Weights of a small mixture-of-experts language model, trained from scratch on English Wikipedia.
Size: 11 layers, width 256, vocabulary 8192, 45M parameters.
Experts: 16 experts in each of 11 layers, 288 squared ReGLU neurons an expert, 1 pick a token, a softmax router.
Training: 316M tokens, 9635 steps.
Below are experts of layer 7 (counted from 0) of a mixture-of-experts language model. Rows are named router (the router's row for the expert), down (a neuron's output weights, with its number) and show model dimensions 0-255. Each number is 500 + 40 x the weight over its row's rms, rounded and kept within 0 to 999. Numbers have three digits each.
After each expert's rows: a language model's description of what the expert responds to. This comes from a sample of Wikipedia text that the model never trained on.

# expert 5
router:500557510538473513489525449452477437638482485530459540523472577506521479454495548515433447514534558531490516444520523515491505511543499457482470445510488548460589508452464476521520438516566471580451581519476456498534449489544557478468445500459511526528498405495514485526524523469531502498552542499457544577479461502507475507479480560468515462492497477547510494543471568570503598470499483441507468470593493453460545536482465530558514578561459452547470488459528533472489585492550539479517473561507565490522507516518489552528464486453524571547453544466556477487473421504522476510538477509513464501557541456539485534479500508501564558423541482421554509542524556496445467486545472524495483576519497537474523552513537450512469472479548452541508468448471402432478553501544445
down0:570511497536509521521489455457481613495453470502526475498537496445470530416573437503464511537475562488494502530527501517538514518540475410494473509481448528549515514498515420503506515487475443552461446495500524484489525532524447492470553528540525489517472553461473470517505517455551470480465459472548539529523507536494491532490455567552519468467528499556452526519539519547546547458456490467529497474567402511574548485481465413536427449459463522486538482524493540513463545516449473483551452519506506565537567538522506511497476466477473566495513545463519455554630449532416470593514506438527478534496490433533545494558478463523541520491559523422531519513509551605536531549550486531438494499561544569475484510420556434568533531522483478572563530492479519446504480502526426
What it handles: Line breaks, table pipes, heading equals signs and section-title words in wiki layout, such as See also, Reception, Gameplay, Year.

# expert 9
router:472586563441517496555462530510465561480523503487548556513560540561519511493464451499465441542441535456486507448432500511462460518435492521493569490546478510496515500500521492476475491577555426493508469442518549512528526504534557496505552509540598545573528550500453517445500450467433462555518480498431531538536443558484593539488431452456510520520499537497485501507516489546517415458525573551540417495462546465444493460511579592506475420499438528531452486493434524480549513490529567450472535525519491508572634504458482548486424542474515502497483460549522509543530428531488504547515567527521460524453492493460561503466518506501512507554455470560514507513518467482537493536455535456534505476536442522458470532496448545514517529408496491481536477477492555457457487566507518
down0:592503521528549528476496496507570480508541515531541413498548449504532468575511485463499469408572557565509461514540565523562485430458543484475467438511511473511452470479536482457442493466532572514508537485519473538490553536605550497549421471494482436450507533454553576496415520473478519514475505513569500489498526547508475533471513484538539467527563546495429444525504591514561528464538539451527468512433519543504508477545478429440447518534477485472550472547512524521486460478530437514499487472466537524452492542575539528461426473513506486551560517429547535535417500478520619512485421533513435423536478537499443562506476531430548502506522502472491492458516467561482484525526512408466486562493524500442514512491463454471492478488561503542498538495517522527495497506479567
What it handles: Word-internal fragments and common everyday words, often inside quoted speech or reviews, such as g-ree-ted, br-ings, feel, always.

# expert 14
router:541433511553450479427487509479518495509528462501467556498565469548454493553546542541500492499444485542458501438512462478420502466453458486460478507571452559506531416504487527570487552516531467468545497539489470551515579505524520456485497443493529467508464454489487437565489554471547535518566467528489505483455510483550459531494448585460443454563555469510472485510475497501479464434551476470415476426531501534505469431455503494506510578443557510485566506457494466484562503511557521528555439573472440486507534451504525482466471500526555448498505514492517514569475511466451522568496473546518508495399454511453521512536501427521539518518552547413541550448516531475468421493546508454469496479544464569476500549475540444484473483450492534440433577457499378529532544482508462
down0:520587418489504470527574473509506516473570526494475482464601415490451508470488527488574455545465516564486446490511520574482437562472489473472586473437474497445454584517501480519467485499479517391517491499477486465486535468510503476494528522530464597476545445497474467538500528508501498477406512469547562445524515460525481453458513551569485557515458488436497560561460502473450443514546493461527554474510521499605458502552522531470468511532601465429457469488525496471515532575448471540564522582468500526505530531503486449516499571506521547544500465527510477478564483472444468439440570558546464598539517581466509508436479549537514511494475489491531518479514431486506464478466462495443558516517505550537469537556503488503493466550533509479445518526473552476521482508524468
What it handles: Full stops, closing parentheses, closing quotes and commas ending clauses, plus linking words like However, because, although, though.

# expert 12
router:560488512512520500543470520555530560531481535427537433497514530534499439513533462525532511545523537512533487486514432455511498398515446464459565580580475524468458530512513554480507520513452464458475449474499549564531452495592476449470493559465567485505452551499464556506539541535536472453434521504493453440454477447534598519439482520520543577509505452520491485527558571484430538566478456461516485587512454541572557470471483504504449530487560490498491506407508544494436548556434462481454445527534533477511436568518435519445482497569511425445453484490480507529477532532471519515502474489540505471562514540539497533589484535513545468482508539483541425446511517531515526523569523574532465484449555502514512458474520477477509536491484461556532535506458568540489452448528473
down0:515503585509574455532477520477500562529462490527552515546518533545492500464521466459494529516502505554464494501450493583481451565508435444474521499556528542543526521551393611504426479424459566580449466449497502503509448538514545506550454533433569464491528415420548545436537505522497447462584479552486540525483440582501470520438487523490547542434490510488490561502516524440490487445455527479479499520527495483537518494458501572490516424531522525538493510511525523482541467529524609513537516470523563539468518449492525500524440455524462475464464530519462545511490440474497462499402499499471471486452466432557519495523485488501514486522491488537499559505545562531471516473463513474533411464457521437496537467491430490472491500525457411500543446539508518403486471511463556
What it handles: Digits, dashes, slashes, percent signs and unit words in statistics and coordinates, such as /sq mi, km, ″, %, table dashes.

# expert 10
router:461494471471504486498433523528531477464456501518523481455500499490493477524511478539502540554508467452498525558462489547501458421558500528539497504483540489551523508626577481490511513504569470505497456510472442475531539488452595585523442521500455466461504495434574515458479538521486497454459518515507494458480536500457537461493484416483534527388478523448491564422576495517496554498554554500504471532509546509492511491479515498500538452439401544440464465586440483514529475439508481513478531490531514489479449481532595476513502440447506520468562586505518512465480415523507513482477549457520503545487491463497502467581501510525456461455420497487421509404499492471543530532519553469435563507441441402459518493503463562525502557522457546523569491493546520489545494472567413
down0:481529484549574507443454577466394517502499511472516528464518453477493485518503549492518497446537520539579470473504478564592496488533495482484492521453512518551454445511512500478434455463503496501494497488477487510423535417479531412552483443540459538449486562479462455509557507481495453503489453495457471557520548575393519517503450454538445480498465524465526415479518494475444420479560483523547475467508436530491537507521477496588458503462518488538490449568583424487487521454543471523532460509466471529507495506539529462520544470558379517494484480513545487535458535516472507427468490475547526475558561503570568503569504427496496515500494517493509456461502511516533543563506434463412528565525509485594503433450457482536516534501455495444572454561495534552527494469478486
What it handles: Middle and ending pieces of English and Western surnames, such as ford, worth, kins, the str in Armstrong, tt in Bichette.

# expert 15
router:518492541538520518502576480458467516543543488376490451500458456459423494490560543458514492519566483560539562404519432500498511471488393472541543508487489548466461490461459453506517542550460500507494539518527551503509488456543358517509449461506522523435463512489560519474481537471546535434509466511523459549439472521534496438456468580530519531549576481517508510595512490467558450431498442510507445416468475499483535473538518489456516501507557476504523505504512491523535537531571520538451519523454436539485546428462521521475485510503536470555546475471405516491530526507445515535482481441533547481459477430496523550541500517449525503509446541419589488576520497532518500476536541456473485402525476527483517495511538448502489517459554459529450477466450519439532531458461500
down0:472530548522531536504531482460552573460443462516525508421522503468513552476486494514506489519470493519548528503506473417542565465475412534493518539510503508495546473490518455511458510443472547443470466480452400497494520531544508468478441457538475462471604435532470451482527462460571436450511560490513539510473519487489500469483520446466499484489547485426524491542482542503471473521510532559486480524450463564532506497529563512473513501439563475434460495510488514493554526500546518546536493528449514529514596512443498443552469474496471499390457573510567504438515484496579549514508597480561514520499442523479529514443541444418508495525525504438658490460480469606511480548539459436507433455476483486463486499463415516477514468523470575487476525528504527470542472510554510
What it handles: Odd subword pieces of foreign names, taxonomy entries, catalogue codes and braces, such as Lemmon, kailolae, XJ_{82}, Houellebecq.

# expert 2
router:457489456604524544524500530496483510539488488530475544484455495503479454478479448525461509428423471520449500426491497517488441454490452479482451462477533443580441454467540451469570508508495543500518441522476540516478503476574439514557532404568532448471496466510472478515465512567536476512553561508466471557488551506563436499524456539542503435560511507475503472549506503449540462386495450508440568487434497497552440474516513451516503487520578500483515496448457491530481457465575487572503499501528471493466491506515522458440510415497578476447488480414464551462496472427480470504512436470471528549477500503554492468546486450455603475537511547468420448581537496479462558559502489522464558477493468507469512460566563509551447524462520478451528477561492512504517481460441467
down0:460511486484470467502493463531528516492580505508505478557491501494505435540455488533512519501440560478445516457493525379529506454545523480489500562469472518413516510496427532491501479503466528516525549504481515454500466442500506529440551505488487515505442522490481445454394474499500529559550494399454479485589481474538528453526474480520535533527419414477512479538507524455481484514539440551533470517499495540431482515500459532504532465450446490503482544488563598485528504520539463542467454540452566526511584554479515534485432544537467434504464531449526531520517472502530503533445498473481537551552462487449471553488558474518527504517443384530441470591437500477536548528575552504380511482475389558500498496469492477539523507572496491496427550461455468478469509478562509
What it handles: Nouns after articles for church, royalty and family titles, such as St, Arch, king, Bishop, mother, plus the Arch in archosaur.

# expert 1
router:593468495565556447530574506475597467452572497483499478443440517434461454507590460469560520545504476565441492445569520552470545507521529455467438497478447501429559582443495469498508521480454474489540490452466536472510551460449465497472558560494502501494444484468560472469473483468529457461474509469480475440504512474543537530451454565553480521461521410520521517525528546445512457544551462532501515538455487479492614447472478481471519513453570388500455499543509486505436493469557455519559479530487491496480473535545488482490542582479513491532461481437517544556502513495511450488486555476460495500521474504502525580481510515502452543550552516486548520571551549484433526499458512560491432511490467492476486450489507453538498520580518430448538503443433532559453498484489464
down0:457491590584444490428467497523481504565494483476404525485557469407494468532542507483478541524488459490453503504474427487505478467561526506480513569470435593440543456485509467453465494368464502468497518484493532534505549532418530517426480489473498473497431472466510465503545479540425464518508507490482483509471546493417427492519558493496504492523502522475525476488493560457471458463479530471500544491453528513490506483507495474474469550584509541471472454497520544427580586479516464537476507478518478414480515549461450499490525443490507455544467543437543510562509492486511542489494475570548479509541527497452536480466492503492464487581505522452525424506500513564561498477501493510425452496551585511411596508494466514519554484524590510545581464539525480541444554493444542
What it handles: First pieces inside parentheses or table cells, especially acronym letters and years, such as (MAHASZ), (NICE), 1993–94, born.

# expert 8
router:518489496559504476488554469490509527568561489441510456514457437453424500481531550434493490530564480564550579436520441504480477481442371475522527494493488566445453492458489456500519546538466527522493553494504529479548493485536385533504465414511501500426498496515570504465487586455552529432514441508552458509431483514563467465488494549529540524515520474518504499604491495476542479445506444518515476429462476480475494456545529491443509502500534477492519505512508494538527540578593525547455548524472450540454532413474516544504465491484532471552543447466451521481507555502440520560458483438485561500446462426504511534519490504441507463528442528418605504581486497522489519496487529450467470424486475519504518491502522436491518515500577454511459470505466500442516504479451557
down0:548542557515524560492425446483459467550454493609505420445522468510539489452545543536444481445547498523504574567532533470515484472534466517505446524454514438483515465479452580501451535534537459529466486525537485519523445488506460488463538532482534450494454451499426491479451501519507515528464509541515538536478495550444419487513489514541503477566520530454447582504480481452458555509483454462544543549508464475493515521479539584420548525501426446497470449489532519482507519534442542480590511525469430507439510457527454525435543494490428546480521464443439527439548477475474494599525507452520489589476552527478471486511458536511382455528493541462491496504467533463511455436533505477488479520498448516597519539505485460453490510509450412476453490454466442473477544562531511
What it handles: Pipe separators and the first token of a cell in tables of names and scores, plus words like cannot, does, and backslashes.

# expert 11
router:526541447476477460547542455442464499490491549508494395434526573474577515524508552521500522478473491489482520494498460518600466531523584494519466513499545535472455561482468531499505548578451531513540554514577485491518432556441485474477479521541417429482479561513529456491505487510527611467503455491488502485438442469479398517449552521461547537518510419543526511492500508478454602487498507491543583593517451486428554545531503515543439470437503507430515475557528496499502471545469493495547464500506542534454542542479465524525504563440532567537559521560496513535480497547493475441495505398536466536533538523483519528508470488557462518495528492484465601463501493622497488546578508507482533489524509519449511495512505458505542479495486549539503522458485492513569553551486513
down0:424546515511477508516540465435560535554485523527531457530502458460545471496540503553528515504504551480475491453517520476492519546524457519534508468510503472543488456485562488439526557525544502514496575491460507440483490435514472541469523479462510490578470502501546502517485525533519520510438469460503561496551507505540482557494562482492436505448472602448476564498479486498522552572549452573465507473541492512632536468496561518444450521525434459454523529549543482506466462529454502437529544482501536582579462524459476468493470539545414543522498501503536474439564500504485489461557479505496375486500527455469558521531459595499485572479542467498475549569506475610499439493471475486505495515438564535471527539500490540524522525460442543497349442470492481531489485459503483
What it handles: Words in sports biographies, season reports and rosters, such as league, professional debut, football, season, team, postseason.

# expert 7
router:524472607492510489470507486454546498544528491416522513503537436481535518542512539488501539444509514495462538474533507510459446520530549472474503517498536494448461492424480490458491499464503491485493520475524447459525504544559554564459513545468469425469541598483535468529486504502531504492555438468527629564491463418512504535449449507453559515563516521482499541538457484457470529503420494541513468435531425507474466555494447509549583567549461525516532489439514449518449506498528529440536535582570476514477544488574475462507556524512527540609476502559509460494542464469500471532462515474449451534509498430548476562487509459435449559462466488495508445486479543537457471443486555487541511502515467585476535506471568458540429506468515448543457545500486530430452582548474480
down0:518409508437518524395513473497493450475572551536433494427494563514421586536546518525510477436501511519485478491436506532553484537514486481493471511505489497481525477534534516487506479491509460522517511536485435442507444527485458525567447534509453544539534374536518497549535466494475584510564550547485517556513528456511547473512496561495576501617543476503500553505470560497503546447497554472465514475508504459530537467550550490466591520500506505522453507502528465513496544529536486521505509448500521525553537421486535462468460420558453561517552468469482496549493501536494530530496572514485452538480517545539553456466541461516512461537459486490516495562559521448473509461455460386519548448462596451506547445497435491566516438515467510498474446489507544511435502600511511
What it handles: Nouns and verbs about films, albums, songs, TV series, video games and books, usually after the, such as film, album, published.

# expert 0
router:524487521533537500458504498528487525472529423560519535439532473544463543537386544467511487425508504427501513499591533495457479553520481473536488514434423438522456518493509559520542424542467477497511521509448501486479554536445450429499540503551547559445436612490516545580504480456483496532544538498533474513426524556492520421547515517527470526471557508512518462535473446476543466467446507504503419479386550451478437500462450523511456485572436492495518510489467504552507441556445480501453490539439518492476446436505492531540453366543533491426497496498507533467536480515486463554492507468518467502502486541518483429551408520487553546514499527483489517469433545494509466532469498515487449484472568523483436545459580524493530472556546467556481470516534532514473488524499503
down0:502535511462476518513486476548458536505480495528490542489542475553489502445489501484510462405529522458506554500514463534524493488495516580489349484506542531486581483503467480614469512541475485532501489600437481450492468473558452462523502535490537538469459461482430491432427519524455509529482552515516454453528526505557507495457480356493497509493497474488534470539546483471571536544475474495459507501487439526522405448494496531498466539548548565469488517443496501530548506519441469493504480509496547558479552498539561530565485535491465457545496484461474389482518583578518521530497593463549528461545456504538445469470519548461543472448511513421456433517537476559462512527493499566482541522471562526437460491485505503457442518520559423511529472512476528537452450543517471
What it handles: Word pieces and function words inside biology, chemistry and science prose, such as the tic in biosynthetic, hy in carbohydrates, acid, species.